python train.py --num_hidden_layers=13 --experts_per_token=3 --d_expert=112 --hidden_act="squared_reglu" --moe_layers=[0, 1, 2, 3, 4, 5, 6, 7, 8, 9, 10, 11, 12] --normalize_top_k=true --balance_loss=0.00249 --router_noise=0.1 --init_std_router=0.00638 --norm="rmsnorm" --optimizer="muon_variant" --learning_rate=0.00187 --batch_tokens=[32768, 65536] --dataset="wikipedia_en"
Below are experts of layer 8 (counted from 0) of a mixture-of-experts language model. Rows are named router (the router's row for the expert), down (a neuron's output weights, with its number) and show model dimensions 240-319. Each number is 500 + 25 x the weight over its row's rms, rounded and kept within 0 to 999. Numbers have three digits each.
Before each expert's rows: a language model's description of what the expert responds to. This comes from a sample of Wikipedia text that the model never trained on.

# expert 35
Table bars, year digits. Bar separators and digits in score and result tables, especially episode and sports tables, plus pieces like ummer, Best, Euro, Austral.
router:513493494450492518491474518499541499489473464470498490479502449500518473508524483511506533512535482534496487482505517502528480486518499514476498547497485535524472471539465480515506518523532527507522510518494550494447472497457527443496510536
down0:436488524507525502498477452506474483508494491534498459485488510543503511512464524532494507504538538512500522497510480480525513481492415486472522530484487477463479524505506495454530472520511534503547455506512499456521488528517496482514465490
down1:511515482502521493525474499495518481490501497509512494514473528505476500516460472531499461494484510497497513529526458520493532490456519490516500511547494493540519513499455496468500483477481461482526502536520500494512489494532493489486485457
down2:519523502468490497520504534502497481512477474465478566531478486498435474502538489486505473502505496447457484488509495503511514487461525508498506497455475511505495465480480514444544498489510490527462525450526473484493481513501519502502489556
down3:457496501483474495543530523506527531465497501533535520502450467485496476490481496538508452495528503518533512526463484512479524469498544470440487471464465484504493494534495489533469538550456525481508486458491515514522475514551538475490524518
down4:478532516516538490475464527556493480496506470486517519502480482505490480486497521522486452543508479500514493459507489482524469504538491479511458431511515491506531475465481525503504511455489506529479511479526492469481496528491505497554499531
down5:507474504505480496500528485511499484520530550507492452471548514516558487470503528478499509486546491471482527482472496487541485539482471481553496510484502559546522506539472523475479542494465500457482521442498520507491491478526561507499481510
down6:537529526498509488476481457516519489489477457474519504518486518457470472487491494508509468486500484467482532570520473484443503507527516492489476496450457496502511477488437490485483456466460521496513507510512508533502479501452469499499507451
down7:486543459548483550499511484480503490498531492485542476519496509546523468508470530523480442472554493474459504494507477524492480510505509517485506500456508478506478520525505458501513509511514491471504532475494447479500462528466511468534479477
down8:523524498482530471519485500505516469521511502453458500511487490437513507492489487510560520495522460535477466491483474531510455493501485495489517529491521511516543468476491504501475497490463554429452456520507507536512488516501498513448511481
down9:529516528483515504473501465504513459473499549571498515511502483484506460496524496495522488494493496520499486513492490495529472533446516474473489499517490509485511486482478512525488447494527517563563489471466463509489467526501495476532518452
down10:491488506524475532494515501512430496509530475552542499504546473536500496494481511505484542472526523523494472484525488489517538487496521500474486494515515511504518515509485462497499502518477487466521539466498496494517471546534525468460471503
down11:508476477553466512518488520520539497503472472474502481477468509555515521505473490498489472447456494557494483505520516529503511533514503482521488474498526511488502536482531535502504498537491499482529504536462508474508543518513499534524479520
down12:477493501507546504525476504549516517481499517449533515532438459538508508518505497495530503475466502494513526483510505522474491548545505477524509486466504503503489536495509496501490545503498534542507481500510491494490510537485545488487485497
down13:519515479521508503450472481465457515478451505500483481499495529521515501538516509565472513525479468519488505491502466493528463493492543504502484524500497512523531497467519548476493489478550472509519534488473485494483509492512492562498496523
down14:536481507537514512507533533481521525509473509508512472546484521487517462478497507510478485459534467482536531497476443561478456514498497513477467511500495513476516463458493454494491522478506533517496544515516520484506496515506487517502437521
down15:520497468492543482531462486508520518451470500513500488484474486535519485518559528493532490559495491501498519510504495500489498514499525546488475496507474502484469480508544473534534498477496490512495471518499494497559452531478491507477508458
down16:480489499497445536560527493504488499510444496445463524485501502492475514492473481516529513518503473519474542527539456475532503504485542493517526486492491468470568480523529501505508533497513530567524475483535430576446511483512544506494502511
down17:449500512505503496492482464523507504499532552495497506505485522517489472474548472532501495488549476513521532497504456442506451511566541531533487496480519496529506488510519538532534544507481512475501504491465522515495482510500507512520507456
down18:483515491462469518517497530543505493514513441514497514461479475484430490489487502488512511466531502483484512512486492513489501489499536514526516504478445566506515475490449523530522482520532481476496495467495515554524478501501470507482525554
down19:465489519474489555471531493476446511552507482467517492475585479489486491450490492496490498511495517566482502490522482531475454526470446517480476525535474504443485529535505472499484481494488509539495455518463440483528503499498443516536482479
down20:514510471526511505499491463515514520494463502480496495505504546464512467524484486483522557506500484491490528466534493492486498511523509539503494507474472505520514502517512529521520510476507447502519506512479503480511500552517480487506506507
down21:515493532491483500490470474474497439508502529498488497471519519542492487501500500479514509517555498539536474555543508477446458479500477445578513502507548479504502475500535474514470494513470520519496469482542501477460502498474473511474481494
down22:508482508495527495498507499504500517550496524487518491510521536500509494499509480532532532479547477497510478520513491530508540507505522529441504475499524522447500452505502507521484490476498467456496495487491519500469490485503499450475512522
down23:455489533521532476445480489489505485505488498555505484480529483498538506513534491493498488491515488533520461552482496474510492538510524506502456476503509514485500521514468482513501529553544522521575504515518490506477482528488490538507537462
down24:544494494527506541499469463494501498488442497515490474524468492502480507512481508497483481521486476488505504506481463499505531486518488503470562506487513510470505529508476488515517512474553493509456501480534500514495504525524533467468475544

# expert 20
Suffixes and word endings. Closing word pieces like -ology, -berg, -ing, -ics, -op, and "include" or "remain", often in taxonomy or technical text.
router:495500496456480557523491495527502490464509460489519451476496494524536495480473524480524517525517478548475508509505511563538484494506501489474492535535462515504499481527475466486521523510480522497495478521517469501497452511467528448478464533
down0:499526517467517473528481543525471453489457519510493510500469513486519518514525518546529522478499504529499511490459536528542457549489567486530521528524556497551486522470513477494483466501499525453447501473454494532512528522533508536504525488
down1:467508494519516518521515497521520495526511525472485522496478477481483498434463532474517474504522465514498536448518503480476496489503494533493517521492514514536521497500544523478476549502454518506467477530510510462482498512500523497477469464
down2:494491478518521499517457468474544521533478506534521521476496506574492489475505522507524465533461507469523461509517475505504482489501521493501486529452527477479524534538496507517486463531517490542468523529476517458538510460494498535485505506
down3:475520524484548468493507514510516519494517496484508524509478522438475561484462509487525542508508509528481518499544510500496448493519512518492512506472507539512512533507514506461544514528525485536539507475529490482504518514471513460494477512
down4:506516482509494538497497460485507478492503477495462507529523511484458492464448493500515476500502505530498504452479498491542464516506491508503493481521469507455477525462484483479511497500529516493495521478487484515527522502508489521489471538
down5:508530498504469506511507496464489456508492501507485456501515484446448494500528520517523513537492504491475500514513509494520512544548510481496471492494517507552540478500500505496530532474499503516476510457557515524495480482518521511471504494
down6:487479515467506461516542554540499533504448524520428505486527474454516507505509464472553509505480518530522511453481538533520470515516500475522509490481505475530437511459520536525493521524523443477520543486503487484518505481481552513501540536
down7:510533485483477485534465543491496573482499493533534496524531535499473501525533493495519490522504472473493467457531513508487493470480531506536495500518491513497504552490479498495491500494515472512496469513470507495496447487506533527500514460
down8:458507478504513530470459487512493553511495494480543500513521481546482537507457535492483514478502493487454478482514497461480462544507499485493519468509496484524550518505534495502520497517512463499521490493465505469521490467465496504480509509
down9:519504458501500497519539517499488535476526484500506511483521480512535499455468486455573483492485514520540486486484478507502518507521488488489515518510495483470511504543538541454479514502483561509505546475479487483476491467518524502511504462
down10:533517530471504557507527524507513479498465467497522515482537514536484502528526464500462537496498527488509459480499499526526518498513450467474524526524501534518517497501458482498486490535473488483507501504477510494444508471468499495466461496
down11:551495511525527504465507504522462483535458484500496447466460487463514480523468460553513486474500484522484477462455489504479513474481512493535528520502515504503505502508468512524510500482483495492493510469555490480496502498494522481444479445
down12:500487504489502512519530515525534477514459474487462481453586551538513508489481511484518514459490518503452541481488472489476495516478503506483478512519536526451512507480531494501503509504504485495480502473474497526497548468547541473505478543
down13:473496482478495514488510533445432489516538526498461518551439484494490468540522494504515511568501512511498474496452530501519496528479509511514524507506530504483480524504482459504538515540506471530467496510517535481493466486544468514477492466
down14:513490467455481473511497494514508468491501492488536544504544501479480467515506523524474522508517511473505430508501454478541533476529529465522504534471449485516503543489551537503460504512504541508508506485522508490492508486523525514491531499
down15:493514542487541485511463469509515512461519463483468543477486517454514497503503566491499528478531437498481492542496526508508502528476481505493557494465483503483466469463465528499485499451465536513471453524538484487499495544499466489538541467
down16:527503515486507517475510449490530483518487546483527517533500494477484505499554487470517538478487521521513516522536524509497518525514500509490519494494488472536495442448520491526497533436521514499521489474501456533483522498496546495528569511
down17:478430497464558513497493495495481487496553471498534454512479499487473473540482503508476490536516466511487538507490518539531478472499516489540446519505499497456497516498454491519491527490513491485501535444488533506517489511509489492505449551
down18:485483510488519495510487512506466506510520525467559481520507464465476492504462514471471502509516461497475455514494511484512520502539517505510484498509510484521535475502548493520478521492510519462456485493463568525509588493488537474560491486
down19:527473553520498482549526494463502489521505522533513469487465490494491511529536434502507517503505516492485474521493555500498535511524520464507527524520495526469452481485513491510509454498502513506510510491475490527542526499431506457480454519
down20:479475457474508523514501454535479468523494495476504487492524443525531504456474488479509480458523457497498537481488502515471493515485529457468542535503501487499495522531503504485515508455474479520478523492467528499519504542468556498524477515
down21:487473523453471495519505509486484501482479520461496503509475495496494530475535519524521458517508560486527505529509495474483507473489452489485476482532523545482588529442474506476489504518480499520497503499523458490533530507525428510474516471
down22:525465488551481499531486526512465518553520512544509498565517507473480515546537487521475538487523507486553480488471488551504515493513480482484530486504481483477471497476554509495558497486529522513488505504528481491554523480507459534501500513
down23:475526457479494529500501483493492510489484488564553540511507480501522524508508496472468517497464487518505477523517536554479486511498476442491506540474508488485485490503563483531467502479540527543524498513521489539466515489536524468511518531
down24:501465483492522475471479533513482511495486478505527486440468491502542447466490523489525524487513471487505484478478478507490519515471524481473503504492469513467510505524497501462512509540494529476545511530480459507497486524503495479500525566

# expert 21
Table cells and headings. Pipes and row numbers starting or separating table cells, heading equals signs, and word fragments in taxon names and prose.
router:523525494484518549498479509515524484494497480481511460457523509492477471488511459481528556519527481527473513476514479526509549476485503493465486571525460537518489507560486460523531539543519504495511501519473509486493511508453520472470520485
down0:511524532508520487543489448513540489471529479514505513480483497543462532445498498506538541500515472507486476507493532461542488537497480483494490504483473531514523481509501516504460489489518479520525490527493500502521488519531491485459473513
down1:490501485522486485519503500513476478503451516455463531463443473450515515521487538471518499522478510496508457506516540537519445507490493534519453513510506502483528491513524523446543471538511527486493471506468498515484505512498508510538500492
down2:483496489508457513492537466472505480493507536519530467514508532534481503483518448541497506488509525489479499543531454464523450517541518485532448507451477497506484534470533487529485475525470552502480470534491477482513531522488529518500477515
down3:489485488487540455488459507503457479500483498509511509463516505520511458485506501544476522506514502537502497505490523523492472534512533468477552437509509560434484491517515521501533464484471459489481514516497496532483493506522479494479501515
down4:458473482553554537497547491502507503526492512509490539482448523522542484537501534505484476480491514481474510511519525490497545546517476509512532471551527470498520512455458557485495469490488490452476521484490534462520562506442503496479516496
down5:482519494510460470477520503478460518489510526487562506516488506531483504452517479473513505508514475502507468469506509527504510488508458495464478526467509478461491522495488513531529516498486476503499510506518520459584503501503514530462474471
down6:527539510544506523512440517470533492539510498454480491490498519489504458463487502472473514509461506505437528552466518482465544493516500474520483507538481499509457483502520503509492491531535487505511450470529529494489474511472511533496503534
down7:492493490464483491528493549487484478453518488504457515501491488510481524523527508464528486496450474506546483502545488481506466523527484481540536485540534543485491502480501485463471480471525535478527500475496453500495499502505542525442483496
down8:509483556494519483536510511507486509494479534514486510488515505468500511451534486527532478475550538504521518516532526543518494460469496487520545510515501507472469532463490501517453465518492532488508510548541504531544489550506472444460493493
down9:509508494528476513507477505489483515457495576468483477482547504504482499462478500519513475518484486537458487491488456497441483527548495489527529496511500476500471441493505489497503493511523506495516517458509542501497519496547489475513514447
down10:526498496512490467519531529557501501494500486489457501513512509549525469507493491450507512474511498538476501467484478493497521484503515509510470462513491543465511502501547500494512468477436526549485488519461494493532441482488470472509511480
down11:523530464514444513523534506485510502531485504481513519496483540490450433526504503501481520463476472504523471523498505503507521474500497478489497505527506535464487506556451532499492484504486455506535489493496491502545551524480463503484506519
down12:486538526551466486524514495471529476476444478542538500512471522538465484486522518504489509510503501505516480509518482500538487484507476533478462498537480509504539511467483524478531510512512493524531506471450488483487473521473507532516488474
down13:515476548475506512513503446489502480529497502497490490469493536520482556486480500481525484437474478501537477501462489526498519508515516498471525540550516512508487472507494513550508468489476515486486497455530502462483519481520504461519526472
down14:446523457474447479530499562470498467478506486524514523516479537482535490531553544461478506498532518578530470517479474544498496557499521550568519469504486469533496471534495495476532511487523495519465527531471507531491531521461470501495486517
down15:527510490486549522452483497528503446473507568495533515476500507492555508492499481499532463490518547508496498495490517473476462497516500496493490473509471499510489502509494506520511509503484521502514439500510513481492515493529509531478534533
down16:487522504524456507483504501504479495507511500499558501540474479496487480508495480492490502500500478522490471520526484538504466505493524505463520466502468489534517423520537474522539471495512522562524552522457492456504484500471502493528467511
down17:480534474502432458512493510519488499520582498519491524451477481477539500510523494502515470445491473449492513503476505515534477531545503510496497510515483506496502516530504502470486517499470512543522488507479469492549474468488502487444506495
down18:500484475502480537530525548512524486542546491489479493514463489530501531506528549483474512504490452480531480497508457501519525513493475477491488532508504491527478512475496508515478517506505482495470473521478516489541471524447508493542508492
down19:533512528532518471468492511459482506535523505508517535513498491510481504511500514474529461509474468462480486510492559562478457488513495485519514496551486525500495534466525501463518556462491544524510525458476508510497496516478471513510485470
down20:528471498516529446490485498507475550524536502492478513492524506479450480499503521516468572510530460479472508483490554563486489514502493496492482516492524504488473519517520493497475525498444491500496496543498519524503512496503467502515496511
down21:479482482492495508480516474537534506471484482505509495500535477488510468517533498508484485455517498495500497510527511492513496523523485527498512521508484520500455514515517504489471497478493504498484511495512494484527550449514547500525490487
down22:500486487502542472474540521472493485487488500462497530443451491459505510491511474548486502508519489496511505534480537498473480485492469495480535493499452479538545505483491526541518468548509518507469498427492546500551519461508477504481499494
down23:549474510510480514516542454494501492485502505512460520520512489511491496492522499500520508460538481496488449514471484484523475511504500482471515484496520489504462526479488489527493474491497531504478502547501491477498519536534485520501489498
down24:462500503490485438536505482451473454520518478520536515481528477549505501487523510461490516531480473483496494514457492494520511487532598497505498478526522500546519509497496460506507529490556482517503524502540483497480529496480552514463491539